Weights of a small mixture-of-experts language model, trained from scratch on English Wikipedia: width 256, 4 picks a token.
Below are experts of layer 4 (counted from 0) of a mixture-of-experts language model. Rows are named router (the router's row for the expert), gate (a neuron's input weights, with its number), up (a neuron's input weights, with its number), down (a neuron's output weights, with its number) and show model dimensions 128-191. Each number is 500 + 40 x the weight over its row's rms, rounded and kept within 0 to 999. Numbers have three digits each.
After each expert's rows: a language model's description of what the expert responds to. This comes from a sample of Wikipedia text that the model never trained on.

# expert 28
router:519513414559470520493534449489461588492507554535537472439529462480580464605478445493439478511491418526522515513415611471468488460457544487497505465588518471490480501506388499464544495539501505
gate1:547520476469459514492471517581549560532488524482457543456532460511470459558462488496553524512509525537571488534548532528463486520509472422509524487473520528424497410493463502526496482471506449
up1:494509526539503526468547465413482422458516475488532501528435516512515451445543535479471504517487506435443503464457449513490544464436498509511458491518444439567488560521540486545527486518500514
down1:476535478472595544512573403466459569493478466510447475449489490537402498453489513535463507548415462419529504489523519478492513499472495497509486475495499555566503529475545537503466520475481532
gate2:522429496499499610486421526543506486514513527528593500451465483486501481483512460489484467544465505477479451456503485490521605505464524531441496485482495443498513434551465493535531533512514502
up2:420506517477480483493478465520515519537481494473444471468496514515508548544414473480541501497500452525495543527489451531586472502541503483503438448507531525454508519548514502479469474463527531
down2:534462472462508465541510505494420543450481508504451493488490468495547502487526480570521485476482501530549458517494529509547496565459482549497552477542490490453467495457470514457467482461494479
gate3:431562573517424502459513502469537488488483543450440497492522497563508472503471447499543501524469570523488511485490434562484496526506450474424451470525493553551462556571557507474446557485542495
up3:452546546491389498393498474492467521494499542460435454485549484522509546541433397504535511513444552538531478520474463504476466528538472517430443493523534555500477530560528482451482506502514474
down3:465462512506537518476520506483468504477496481481456450488481578454431467456596568423461495501539480504634508528468513448502452545498496436492550464482487487464430489477503490554419435500500479
gate4:453514582470565504449505519480471438541475525496565543525542515478474491396503516525484567508487551429580550486542428511494506503544462479488509489473461497547505505507552437514489480482469507
up4:450503496513487529433514511517437532492512538535495457481523491443576477537471505525429407571499475561452494542499501497590440531462535526519474476532500482483520590527488518416541540501536561
down4:550518523530528482478478451546536459531440520493566559555434497513480553442557469532516550463447558446570564491483418590455560504553453514492461486463514504526458536531522486518489469500468477
gate5:462527455538514571474551467501453524434501508520416527401496486396514500460486483513424439511521458507600487510434498508551423553427548547455496466505521445506489661523462543485468546499464501
up5:505412539470449476535458477498528496458514485471557456516514492522486538510476471444524519485466487462544487466555504447430543410466509465469480605471521483517517377479513542512488437495518471
down5:456528502544473452480531453546560524513429533468486571542488487473478503515520420524573600462484498469540561493507475558469577512488507528517509468494498502528359545438525468529507522491486467
gate6:491503446444437412505493490529484512564441567492546493479519437513544517534456495469503515510500559487518515497536501525468513457525539455510468503488459421516513521523485483557467498479519506
up6:510492469486503404534445498553497512511473493537537524504506445553510543509442449492529541508538527486517512535519429531508519507493512482462469502464468481492503517490503465522524465420533499
down6:491489478453451458471520493488523527503524512421473488529524516501528464547510565538462495467528408545492558591529467551435468549498512540534463479489564468516480498465499497519512572502532534
gate7:497459563606434428538507513479512357585521476528444515470475485512405450498492548528518495536461495541513561497585504535514479464445507488543535467530449475482486486453529487474384476575570420
up7:554516494380550501478482485503481570441511503445601518536510523534539523470539467465519536417559531428521493478501510500501545513560487507478478525447471548523501479541513526504560494483423521
down7:484519489504533471457517493551469521467454527447500572527457579484510481501540476468531521481533547510503487450564496602537543498552478526458485393520404466505518497471526543442480517573470515
gate8:573523397554521475427490531525479586514481556439502481529531522503544438452512384498498477499464424497495457528448520482534498378451531476472527529505499472508484455507457443560536533413501495
up8:458501581460500518569454485494527407481501476522510543490491483496482561548475552525547561487513541468502561483560473526405525588565465463509436501502480513530510577516545534458462474569479495
down8:449478482441426472466461414507496588521417505443544489556430533506469477493472405486489437478510472541426472458481471525456525464530381447443514488548472536470428506460537508601572565473474516
Plural suffixes and plural nouns in prose and section headings, such as sign-s, proposal-s, years, members, See also.

# expert 31
router:434525521534533607578447491534508482575468496498567490506503481446480473554460480530519525552568510501550486544546531497524452491510449538502479553399527495483569503462538527437455453503494508
gate0:522521540542549521524514534430437579559500471489479506531521490520522547527515517550496563521543517493548467507458499521486512509483526517483473508488554486457492505542478533374492515552471470
up0:498466539555541488496521501475425582568529475505461493531563525521516545495519523545488553528527509472539521497462451517495501510521500562503497556512487470468496459523479502426487531507468511
down0:411498505513488469519590480591528438520523530527472489525519602520502485481488517531451519516472464496526462530541446500505515500456475510536548514575480594527512489452539496454519567513541456
gate1:533449544497492510493424487492575519538431491496495482534553540468446499447473478410531596508537506464488474495469461519569604439486480526407440500477521516518492481512503503507577453466521488
up1:518516440488477511507534487508505499464523484501485537499413429532537449518476568575484384452463493495543522507505564465385443474477516468521555558537467456535497540479514488520489571530514493
down1:474472490451479536481508482472447541548462487533458501539462533402588471576604482498491470515443508501515520532506477520433513532486525502434489461495470436563540499591576511469528522577457517
gate2:477519438493480437511504496486501516484479446510494479432485461507501464511590447471479576566463514480482468490496592496476497476515453451455510410532527512507488583554530517426536476511512571
up2:545535436432554447524528500497488588489464519459464513484425517534552526456519513479508489506483503551437483520456540528507474497513454492517457545499529493492489475444491554483539480411451481
down2:519531469472427504477469536507509443523552494466431519588516468482471574395524517422399554493545492468451457521569556479507568470463493450567454446493455447494537502559439435517522447488567555
gate3:511510473535509544580440509487436488522556484511484496521499527515519507474547559488506482412477503477486489465508492545538504566462505517504476516487511539472495493510536522392517472523505534
up3:485477584471506478467529483571550532520479464552528504474513492442467500511476476512490531585531547566479450527525495480511503464499538451488483504502479445528536509475476473537501545495508458
down3:484506484515448516489569516531505520520478474498469520542488533471480418581545519508514558563481509498444495556534496480556494482498493440551535425514455460483581500467487473476537495427506575
gate4:546564479537461466557513501544451569508525484546520507488435446515478571462472529480460490466424449496450463448535460477481493449488539487542453509489522585448497472435513468482436505504515520
up4:526534470548465478506527571499488556507533491546511493521455422489481488478490570480489492512467496473486535440523509511551465488499527486512523486513457529475492479472505485478508534467511524
down4:518533532465558489450550458549490513487484523506465459509421516457491459514500493506515495562482487492530588430557520504533546487527520455554514414524453564450494454520524452493619495383549556
gate5:433540495498571460467494504540484548493417437485442478474462475500516564553492441490558473528530475534486526518579494525482541543510491509547441523500481570556472511430530546416430538447539534
up5:404537486487549479511507521515461545503480497499494457519452444462499558515512436524506432521530517536487497507579483541499549537507521545532461541500498540520506527449548500430433553440512554
down5:503498423439505505440466490529449487532406457549450440465468528492525475458503395518633468538521472563521480564437522463484548466557550568499456504509539503465508580500482474518492598478478579
gate6:428515513473492502560557467526504508509528518545517478537565522521560545439484508531517468503484468507474491476492490491414475546528487508533440466521555510519538483492496502448440507502498484
up6:481536507466498506506491455554506524524547485513517469539592514518555459416544534464529533520500521533444494507475506459435453528471497533575528472520526510493516465453462510516481475519567464
down6:539475511509446565462488488493492473504595514505560491552531425478454571545555504492508518523465502476524512510456561575543513511476501432525446512396484481463444489562495517487496425523477479
gate7:521525508446534503573496503465491543493460552505508507523543535517501478536469530491432530508515507469602449526466549492538506519512450530545546501523516488501487520528579523460456554490506525
up7:487528484410500498613496493464457562489467541505519496522536479522475450541481494505462500519480533470557469515478543471538436529495442504536528498544511470523490543553558541454436549465505504
down7:519481540559495520531470498498501468546521569516613524479422476452514547506485501523441498468519622502550488458496469523554538498450477468561498553505460467480434482530502451520502484512498516
Number words and position adjectives after the, his or a, such as three, four, several, near, southern, following.

# expert 46
router:490512469546568516563546482430555520547552513525530525568434497486530521494479451478536528567480550493432450528527475474475529422491481424540461478479499466526550528560436560445462459543542474
gate0:550517498551479608467483549427467512534544514433519459500471481502535467528467508454581510455398473493500508552487528509431506508563515479505495528541482441504477345555485531518504485483517510
up0:497479490388459410459501501526489522432449473506476564470534535543487488484544534498455560539572558447506505433464505484558520515465458501533501431494507560525490650455502525512515511497482503
down0:523493447467569452543526462570436537528423481499514527492478578503493481491474518478542487521541521513503506475536488460522530541533484464499559484531467561461495456422462557496510549496528543
gate1:495456513550555488560559509527492427521542527493549517518479542443463510531531496543516447523529502531474511533526505465422445437525447514513428533451490498461518487520458524491535521476467487
up1:527572532507462479468475453536481518463527428517477485510486456498535477495473459589520607537476423516470480484429518545479517548531559536480509499530522515483512549446523438471468509552544461
down1:605479545503473563478448514506509499527513646494514491484441506512548549488460477481570487439501477459482490544463569480578493483513509517495469453462433506530455524527558474482535499514546446
gate2:494425488527482580499450520413520489495551504524482502503547503463561497506518526453496512509397551533495502546483529500519499486471527428471552506477473461498516424549519530555505453444465500
up2:500572504431492457492530501555506501497468471443519496474430484556418467537477460536538487478579449445467518479527464499522495515555504553539473491532504521521468572475460517451523502532528462
down2:469517530502475508437468472469444508446472518497456482467556533476485475491516525450492449535518493477524559441375533511484543538499544512479468531454516458485408472509481441542521519473448465
gate3:453589512540512465466454482471542504539572477542530487515470533480494526520506622498463482567468531534492481548493518495503464488471515494498512562490526380487501466537485503478525493512497579
up3:508543515549509464441458477502557504488564454491467469507487576474480519521469602483476496580455509499507516535472520464536519489467533511489527524522543421535479533587482514512547479475402476
down3:556505525527502469544551551443450586493503491507527501475441511502497515463491489570495469477503495544480506467448415500506425477471448465465461601456509578526723543484545497378469439470548488
gate4:513521470483473488548536498549493510464577495528472516484532501505497450490466476536397576563507467492476512498479480485513484469517520503531530521470456602533510508450544471523461498542533529
up4:471466548511502505423460503475507493512412503450511498513484511514532531506538535444576411454505518457524503501492515547488509506467464502502451456534525394495477523545485540506561516441468472
down4:564527419482473568504510561524486517494488483495489502498458482526533524540483495511576567451533508520538501569511521524486495442486517416499516467542445574537421483507504459489559504452580501
gate5:555476544545526494538518437539474481458531603518542562481516506513513495546499493509448474503536482481519506556504527557501529438534477480476502473441485491524491515540516596520475500555476502
up5:473522442473458483462461565426502505478512419479463437506481472515532495507552483447530519509452562483483516484454497416514448557517560500536506542528498511499498498472458398489528453425524480
down5:434482494462574496512500494505475574472404470464521517551524538452542484492510532513539477529454471504483501444588457499493502545495575520473473452499476514577503567468505533484452429458507392
gate6:536506488528482508443543546515550542477475470443470494446506477545424488519482472481546498508469464495494548474531487491498540578553506510510581510522466508532461461486519578490553532468455485
up6:538517477503531496467501483526492535547523464552513438552485435451457501463468529478494535522506527566454438466497473479528545509500488426554557554477576489457559482526540523472448502501535541
down6:508535524498463503548465503507535431544450514512441552453513498521505461500449487441536519513503467419475595518494488518529537491498475483517505493536420458578503514520459522512557531460427495
gate7:536514467496452483493563524463542482476547563510493583467573431486536471498571541492464441449503459482611530524483534514538493456555475480492528413469509586500484472491500563572458520465548532
up7:486453450485496482502548508477587481484550561524510537510549464457554487497535544522463486438516479480608503508469502550487532427528488509500516474522502616515501490411483491538494534510488506
down7:534521519552479493457452477478480510439494492514493536490514476488534537522472461473477521432515508500507519536523528497421476485515501491506467517467457502462446549461513531482497453562425450
Articles, possessives and demonstratives starting a noun phrase in narrative prose, such as the, a, its, their, these.

# expert 37
router:489560479538518493473540503549511509450489527493550491529514492504512458555499552552492495519507499567479558447562563462467532509532498431547482469553505459555507521468517477445475467487491447
gate0:483536532445496498460539494493555497518502459488507537405494499530457470523556548530516573472498507530525535512538529533537593525551451522511540440442468569553482585447521476477470499523448462
up0:514474432515464480521465483462442489499487507521470477561459512467549529520480444443500467508462521447491475501450516433467383476488510503508475592537555492513507407547489536496568505523504500
down0:442541445429553532568475475449515501485450576506493463491591504522467505443573438504513550427496480504417527554459494553528498475444447519506532455507466492479490498491522530396499473495506501
gate1:465524568597497533557508537474475503519465573486500498493585475455494537444506510530462519506534550507531490455485483556520515472409500496436531546525556475531489399568506512523440520502542552
up1:542535451495520510448505550539471511456539471544530476529499537550476443506534468516507557518499496513521506481484529529480495564523496496516475488484441496440476481511485477440526496510505445
down1:470534481494459476445571466453475487512494386488446509484527558471518453533535494499579588554443443524532447523527538512500466497569490445523517485483474503486538479502553559475497551556566469
gate2:537511516467546479438496473535437506475465476474527488463501507494490470512485490456474482400521451523514512536492504452489508523573491501462509507484527470467492489518525452562534412450415530
up2:500468528464511456466520457515464450485474490514526485482460542504497485533453512514412432442489433518535496557493483467506516522550512510499523534516518468502502510481602464485554464540437520
down2:537529465529462464487538554504517495511535492493586460498423519465496546573517576550495527486496492426433435473460503512502445546590471468516481561531493483568551508479482471474494505497545475
gate3:481507532523503533482510533506558518512493505522553518508465441450535459432473521446503494493514491440501487531590518432419484455426526536514495459477441529534535497456404497495437486520457552
up3:531494539562566444496489537566500471460491510486491521530497499457499529448517409526544519492515458580529475508472449529529556492507508586431522479540460522550521370492469438487489475454441459
down3:420456542389549478499475539484504512531559416526452409433523485495438466459510550516547477566501489493477423502467486487460421510494456506480460522474554544443633558480532546416556527530463509
gate4:459493546545477440565450586496548427529496550502490528541499501546470497530505517489563532479467480527514446491520536482436488438502541518446434472585498513502460520562551486492493428504523555
up4:424522566529501515496438569511528450575491528560514476498550478521489473531493546553587495525493450532501453537549468492502501430520541504501403465547511500515505566558593470509494434486518542
down4:543512501494440449463484492477465444501484541527481498549447422492518439507493533472483505529534468524477456474474470536550422511488509487496537518536443515501551542465536472521473488457558589
gate5:528545435500496522517430565478420552546445512489509512473507500538548482485502436492495524509541529470528437426480540497449475474464505431516455509474398477503484502527528568437543503511508481
up5:520497530446490469480537444498580460472589437536475477514447474493444479521451531444516508459436549486495589511461482454560543495551477537464545493514589530487501466410450449492484494490523507
down5:481483517507503430520469470423569492527535522552529483460537422462525542507475459479496472497576430519481479536489494462461498444503462558408519440545536504504527537482446534497498444519405499
gate6:517459493504453454485513564498520511495557483486516466466444479500521475632567466546514476534456508448491523407540407498443478568550584480587461406441467531455520539483537495566516528545517513
up6:512491475482436440487504560533504555497573497431503451483451495513495491598565532525504467547455511475501503490555468519447493546524594499565491395444484521448542493508571476578516520536517527
down6:469501503460451458462533536523540447520495559465470490485501548497497486496431482546416523522464460540575451551516563477544526477460480542500469405560513467535491563503495470513473532490524541
gate7:521537517484558456472472515484474487481439448451545544520483462555478450457467495530515555484529539459434588457499486489430427523438473386512435477502452519484481490478482471522515453459535521
up7:493478516462497528536492493474511514577495596511483491431519519499479526493520485478560467504468462550566436521455507552546548451495488579492516520518537459485471508505474601493530505524531452
down7:515524464540543489502508506559623493503481524467566532560488493490512409465483486500464565463458477581488440482579464538518554524520565513501541528603512458572510494543479432468497548513512476
Noun and verb stems likely to take suffixes, such as based, develop, influence, Roman, and poli in metropolitan, necropolis.

# expert 26
router:430523497540490543514466509520539473507483499469577462540552476481431515424469454467461471539505480551534460524535445494483505457527516581496560543624459481451566545483542465577526583494518497
gate3:409551519507519528498506505480519541450459518538425552452473495481501452541434512507459507530509484480481544466478456491462517510502507496515491480468468509556501511537505520510420517513433450
up3:402480539526503569474480493496515523458466472552428555432516493475479420545431516493467487545508478452487541494487447537491539490523516495504510496464459458520501515510500525541385512521429514
down3:516512496456471516533534519518479492457462513458541415507489398503468499531477582475516456491550505476511530550416480450507523468524465501473464586507518523527556563519531532484489475496501503
gate4:537452542477450493485515431478456576472564492539450527437427555471555550521511467432513504440549562498575438492509566518482428449513588508521450463469560551530477566453468566510496460471489524
up4:542437533521445533497463434502464518491519466534484489454504503469493557501482410498523464446549517551573438498558538509503420456530591518478474520471552515511522540464497505549502466477531549
down4:476491518550478426512535556555506563544480483552483507504477465514483498514460511569494515450445530425502493494515511528529456418575515564514492476518471524439408505485439448491501460423485456
gate5:457541518566491493518522613479444476508559483514498486521545501555492456485507450482432490522518505560596452549518492528478491521473474528478571468580510494515517555501515442422503509465542492
up5:522453520458498489477508430492538457422490517457529488482463478459501505500543495485549522450473432486462526425497512483536520497447499484485442505465499479446472458530490538531495475509407535
down5:462503498583477480565495470463486488506480515524447531490496467517507478503508481499488557486533533502474537591488435586456507459505506491405501449465500479502544511538519478526493502487414508
gate6:492492567460506501506553531481487501545459499574390536485533499510551489542520559425490500468466592444460518435483494513497414481508504429563526494436475542501468457516466494424515491557402489
up6:494504439530485467497522532481482537467546532428602515462445513528489446520524450595566521490510449531547525541500545470512574524487441526449428468577489480530451490498486544518519486440575497
down6:489510495473503532493504492522497451534459550513465497527461509473529492494492458467526496476573491520507418461519513522519422551463452478506572497510482493535439501490549536472548423446459553
gate7:490525492448583463436542403522443549471515479481496496506531449474451562538486561499528551449521491550542479504478513524437460477434432529515521413493460536549490518506432496464522481479495486
up7:529531555462611485537471455522476528483548473471500467504510465465447503454467529558509503489515490568529471519513449493498500503482437534522536418554465508502514507547486478503531527403561463
down7:521538437529463475523462520535525588485516515487560515467484500409559572523481465554426565456506524504512459505441509521420487501507534514516453506518423551464593519457436503539492520486613507
gate8:491474461433528546473467518571503512562514437360507515523588558515512522492475454558460505474513510486396458519568453521526578533550490528483434573487535505514538541458550463538420542558511563
up8:502536474410551472554511612462492535524545527420561491465500463523484491522504519575546501465480524519479475571549458420477584564575439484477453514526555487502506472528539444520473560492567474
down8:449488476500538542554492512524543472414475532549495450488515415453520466549468495543482497480449531423513488375503543484492509483457467587554478519567496562513512479530560553533559526478477455
gate9:526569537548449457500412499427567503442464532492560493427554521540542480541468538509598516452514512508510472522442555521536519425448527423521512491495421545517473504427547540539542482482491615
up9:492477444497543511486584498520434566513577474524464498572428509455510499512585494514430528466451510426518533489533496458491464592484466572472484501499570467540494465512450511434469487511508427
down9:506453577522560504484480479415450465494490586499491423477431462526505509486519487462473471438465522501494479523566498485477512520491518503568486457499462433515494486521409544487456519469567581
gate10:525459474442532458527484484548582516541585427500508518527469545525475566472495452530467496499469465543460494473568491497454544469469450481537454465576381472526530503525506529502554478557504447
up10:444463536529540557429520467532422466512465513509454469513563475408501466487465537435478495527542513534535503502513457574485419512481487522517495504450576553479510510405516439487465486513488514
down10:484562501465547416495614536549488562508451449482451524489545521500552532483506580533462517497509442475572459496524544484487468456546513498508450574622476614524530545415507597501464492493452508
Prepositions, mostly of and for, following institution or action nouns, as in Association for, Ministry of, accused of, signed with.

# expert 47
router:555491498463492511539473489485566451532421464522544476495531465440417583547541567505536519556550487550492438485399534444504428521540529536400534496498511512487497526449546470520474403475561442
gate0:487506454494525547508513507531544479552492513457424523501472505521502538434479531489482435502511510540494546476502430494535450515524490515520466583453550432467476519541513482540531556451488445
up0:489597589500529426483508532493483502440439516496591467501508533514544473507492461586571444404483489489506475532495534522397492461489467454516487470524447499537507535500447558492458491561480482
down0:480472460527544573465473505487524483478464499412494525468456535483533537498543411476515469480460475527521440509514495514495511552501489465566524510403467511540534597571469504565401469539538555
gate1:493519532415453485457454496521484569501515439466463520523440507544526534473487448526491583428516521472530538497440492560495527492452470447484495502470527500557483488494508542488513470547507491
up1:498496496400438475480449479535503530546514443528510441563478447478500555434507460517468549490579553512499483507431496535553497461517484467440520512445546520581547495482497499510485480522563492
down1:457517531453512456541506494515447537530434465540465483546464581479509534476484525540534464496500481537528435483548517498572534533498469488465575518522481437483520522459433539528469525543506468
gate2:469446486504490547519480525505521436546509501484497501523536476457424542527484503444485464498455459497548506494530520573439470520443489552447482580483516525560520503373483434482461540537534503
up2:529564486457524479493433496459522528469490471514534504472459504566546463482516479545549484502510548512430484527503498426541454468543526445569507426515525472439496502610514555533515425438449528
down2:492543516472556465534547463510508439553478463522502531519460509477490501502578566487458474524520486497473530494508533536422509522438521512454522481487520466511478475483520509552511536507527579
gate3:482517563452540463527494514512480506490500523438532535541570590526522535575544518538569493427493512515492512491440544385480481585546491508479402532560538497572458508533482463458492545569495515
up3:474490556476534496512511540508452528487490529433524508558557575529499533507516473574538489456527518554529489501473560410509467582541505542441429567545520477545484526515487454450493533538487536
down3:499488486430478474565500487518638556520478477535475544506556402452498537561523552550527465566498466524529510475544509505454448493492482477532504482559491529455503538513538438521488542542493508
gate4:472454570460507388540472497509441536527508466467487511462519505494487523560583464497512485520545519460439469495470521473450451510567480526501524457500500481506497476510472508414516503505502515
up4:494449559489507436536459473512453510524566482470493499490526444517504523514537507488416473503547503444470470522493520543468464527529463560483532495489519475522510472542489485472473482522475501
down4:535523528491537558453489505422544512541486506556530455518535520546461508442569440541543479404528513500458474577560473524500485516550469446541393485446500534399577480454530463473468492468504499
gate5:549527504503593514504537484466560498455514549492459547415487483523504471530549603443524521507460580523529519551483595529477504491500473421562483476510517537534459518462525511530495515421501524
up5:445460465502460488530501527526447504546459440525573509504491542493475521449487406578492448525510410470475454411535455466509500539509544553486519450530491494481536523552448513474524477570508472
down5:546499506582491491443491443448467540574517494504459468469500490549487490509541439516567555513489493470505511505555500441515490559449504523544511458514483452470461524440447524501495505543543573
gate6:470494451541531501558487527443546525488567490505551485441529509487528528566524609508498576495454418512491482503490585500515497561490507467487536543551523505536504477502486485524517471469495507
up6:463422494527520504480435543435531519466559470547522475449621493489553499527492576472497510478461424478543505535513495506482458499514478469489484598484514450491497433522471479590484477450507498
down6:495455476412580485510477445569532493467462474523491481567500524529433498450450519487566506537435472549519394518482496580516549505540415527459475513502512508489545546598514497528459591547434454
gate7:547458482529445510435519468502474484525548494516464508478530468491518567479499461517545451485548489529478543510596497584454489446468499536487470588440474490517511483420532501618452496527522469
up7:451500532556514575462486504499535515437508504484501511531573488514504475517412497465503421508414476472598503501456484541444473516490455500505455508492477431538461485607418506496551464452481439
down7:505505498478453528431515442534515541479553543450511416534481492515427559530529461489504481430548406492472532499494436528506517478446512505520472407520531537531532603544517474566504527506548453
Possessive apostrophes and s after places or names, like New Jersey's, Maine's, Times', plus New, York, Angeles, California, own.

# expert 35
router:560516518487527542529424504338505481510482539435430493464574473474524508447505510464531456546510475517447468391468540504469520506430531509552495407509516500502557519440522454496584433508542561
gate0:503573579449492556464536545434568537533538506480451499509477537485471502501456525534466491489539469522560470484573483603471492425498448495482460467514508498456483490500499479508547406516464524
up0:525545488481467497435572500437542531459475545516360492461524463522495527505442575527442473558504505498538502476487549543498458411485475501423526479479526512466484515520559486484508457525493545
down0:498505489542501506446463516531498469511448483564539542456495425544490542461595577507474524516520449502499505463551532519533450527486532496504476496487495457477487452471480386471475552546485514
gate1:492482466557568422513532481516519493474460468488468506531467539501471475482524469460505518570526569468438540434468472494503564486503419555513570485461469511534471480482497498448534455488486457
up1:484478520354407562500495545526490513567559531522539490508513438502503472526483537491544515440447443497567499558525515480544461509553593449539478505526537471473530497476498511510490527493488512
down1:539495552497489508415502529539500441564459456484475543567513543511559454510454458455526518533493585449535471491511522471490495467483461492523449451508464505490428532575551527435556507470467471
gate2:531503525448463559543424545450468477564541484470507494482498507484534470488530563459557486482516576477511490460512480527498482468516504498558448528479456549469506476444524468569519441505515595
up2:555514543505527487477437452441527490486536544406470534584454441527443542482460496459539531501455557436501522500571500541499495480529485438488468513479438494522448439540526506453506534521505530
down2:525448484455468445425539490533429517530518472492503472516537557514487511527491474517541509577456453514502471510496432532559524478453535498516524490559433415467521423489566475482457575532511482
gate3:469494554502514478565478475485482502483554463435486476516490508478503507517433444479476466533500596507539556492457471477484487497515517517511486512528487472488475532467506476519462452343532533
up3:501440552538527524544471461506519541441617448522541430501525504461515512512504442442445459481500534525533507450417522456478480455481520531467481508532462451433514522467392427501491462444527540
down3:519483524557456529536475502461409479454508542528534566497534414540458535471524506561504509445533481519505517477439476472467553455528486534559479488473473482486482448419482432462471501514531535
gate4:489463507445470542488480446434546443470489494497504458501522521465521562515544446518514483552505466493472460449508540534572485549515489556537489475527504531483528534489463510501487422577462518
up4:546456484545521475524554565504506575504483494525514555464475481539453528467486527475490526470527510493529523493491511427471505503420479438417494508507489517490492486496478484471558591535543521
down4:530530493479512499497548574574456506483503509435498473513519586498508442533484583490475485526469459547625444512502450516507504541486450532500518575487504486555491476507584427454539498454538464
gate5:483486487387569444511577522418549573521453566548463530483477445530501566555540470453474518511501497444537537469554504483531619470527461535530505483525533448559480465543445458448499531550466502
up5:501465510434630449487576442421588582544461585559493513482483408514585559551586495492500523541512462478481481501549502486565618494534512538557437443476527478569507470541452461503539513493503497
down5:530485560471574481462502499561511527548487503515527545543461467543483530492601524528527577386561484503460461505484492517482581523500393495499540524545418498490507493495483538517507530511478470
gate6:444502472426522534481495548435537452515546560510420490441535488477484489521487468432432508545409480522491511482421510496540536557538505528539581475433486485484504503488506452564475520443420515
up6:475533490498566511589435510396517494630528554514460508517539498517502517447414492566477516532446510506487514493504496557422523580487508535499503515448549487527473517534500471511530477460518517
down6:526516563585436635518542508509516406480513460548493456477469442572559485494462486402518588556506511505506496527518539489452474540484547504528481520498516464521534510464471509571475556492441511
gate7:480525550537449516479515455543528473479506563502511491520559478535603541497486559505462486509518495518535460501534566592556495467491516526494402507537546575563517564495527501569446510595541505
up7:480519477503437574517461555480486529449412531464528503496532460585445511493549569530480478557464537497591462447413555535526514534438438447506592537482504465466497542586550534452484599619444477
down7:467467498512387526510504521485496507550486471583448539465459547467449561488481516503531499445511471525453476448504556468436564541546566462473474518501541583516529492474498517539484517495502460
The letter s and s-containing word pieces inside or ending words, such as commis-s-ar, degas-s-ing, Marques-s, Brigg-s, recona-is-sance.

# expert 30
router:476523502489565475583609480503477498453463517494584508521414528497562559505508480515479576491508509457509540550520506519472511459554506469505509542369527502469511518540523485564548407496507545
gate0:489504516548474425552562478421519530412518493471508488466457486568397533482522525497458525515377555467541490523443553409507497544555454544480501461521510527494474501430544534447461516427506523
up0:540491488446533569475453492543507436545503548479470553536553515465571465515519492442542496454543481543490534473535505580450463496455545465551546519509486485526492514562428506535506473536433452
down0:522556547509534520500500561520493533498416510572503563482523526585531458556484475459539534615559469534490486460533492498488517489455516470516527453417458537520438494507467535450455433544525495
gate1:527484482484516460472493460513527500518492470537545474540489488514474599601575525552564594429500517507478523502561462589560643490530466551537525477425488457425494513577515475542405509459518528
up1:477451515486497547513427592511407426462461457431462502465458502530469490507471518492452494495530536521511495461475480531442501537469514552422484479453533547415489529488554476534521427482572566
down1:452510546512525511444550449503513482517566458414539458495483539508569481528456488429499563530492445464479410532469474443549540506533400575484498493532521505566639464534558535467528564484498457
gate2:446508416539511505475521503499563520484517587502498454608533559501520493466435548473519462473527535492512493510458491408466467526586516476544455542477550545550494497529470520448529543513512546
up2:459453430517511522495530471503537491473502580487501466585562523527508489489422537471510490480510513482510490550427515463471458498592484477577436558484548566572489515509451525464549530525499565
down2:480545498489511510507525581505607504474490504523478520496517471526488508570515570480484518442489505541522466529515602495507531460552511471461443477475525520493436505529510539529520460521533507
gate3:494418557507545484554454524527533548525476438530489536516526511485479496521461529574520462430451456529536493607506511574505497530539517468485459537464548379514509439608487456500478511505574555
up3:584453483504544522559408456512623539516463469462456535479505463539451499476517539554537438468438459545541482537507534580569470557529526510478462525468534430532484475516470485503452431499613525
down3:519502572510484472507498535496578448440532459503484577510549551583482506503496487460453522520458518527527557520524516535513485484488470452453530495531529426558535520465547505444488458524460478
gate4:487459504552529457368485513509514545420504434471511523485508474470501481543512517523509502556511528563496484481517478414494451529545472504452526497454483506506503488502509460491524491511514457
up4:467426504508483468349488491534502526417530451456527492513504531455530509511526551491447485551538571531496467506490483446475476534541507505431487509444491485469505453525555461550500464513509493
down4:441511480530545488431480496532526532513480488566479468572447482497476462474513530493435497574556473572493476546553464535472452533550543531489500506515485501480526449427530468521499501517455523
gate5:517509457485562543515590481458536482506484569505563503479503527512542493475463498470469524525478523511489512536420479416543499553445446425486495507482521515483508532511514450523524466476522583
up5:535489492509579539542558465485573495505522533506533494461555544533541515474433506451458494500535532462516502552433493465538505499411435489494498534472516542496506560496510472530499476491508599
down5:508512527578536473433523434505446475525518506476476459526497463478559509564460509481483510478486471490514496485447485536487493549489454540546521589449482552435585483500504550506463524490517555
gate6:528521482518381509479570481525495461499482519466503479554433478480459534502531478532493510507514516501498537470471479465606505475500522447463579460455544485477546458524446423635518499465509490
up6:521460557467569459533490497512475531450479460492445515453606496517547486498559561495616567514513469530483485434561528567444484500521508527472490503533463473530452472426525542475491489464530451
down6:439489510473443518480502465531476545521479522479452604476516503472467519491475527487565383487498512491481559486537506508550486447513520565524458488569455440526419483466506536448539544498457465
gate7:532483563518528479492524545533506537482560457475529484564477519511554510480458552505513481581500572448450451525449467479568493479538485536525506536473588531579512496563543502520559536480546546
up7:540452572514489450459509501532465500482506495423445521551524502508535497441492543502548488545532641467470485516454450461519437522501458583508531520467590553542499497577545471532537553487514482
down7:497484530507496540513463473466510489487400531476440516553494473487508536558448500524486514526475468506523487535509542550470497462461545434521489564531494498449515536487535415499505463485501531
Modifiers and prefixes after articles or prepositions, such as new, national, local, final, half, semi, re, sub.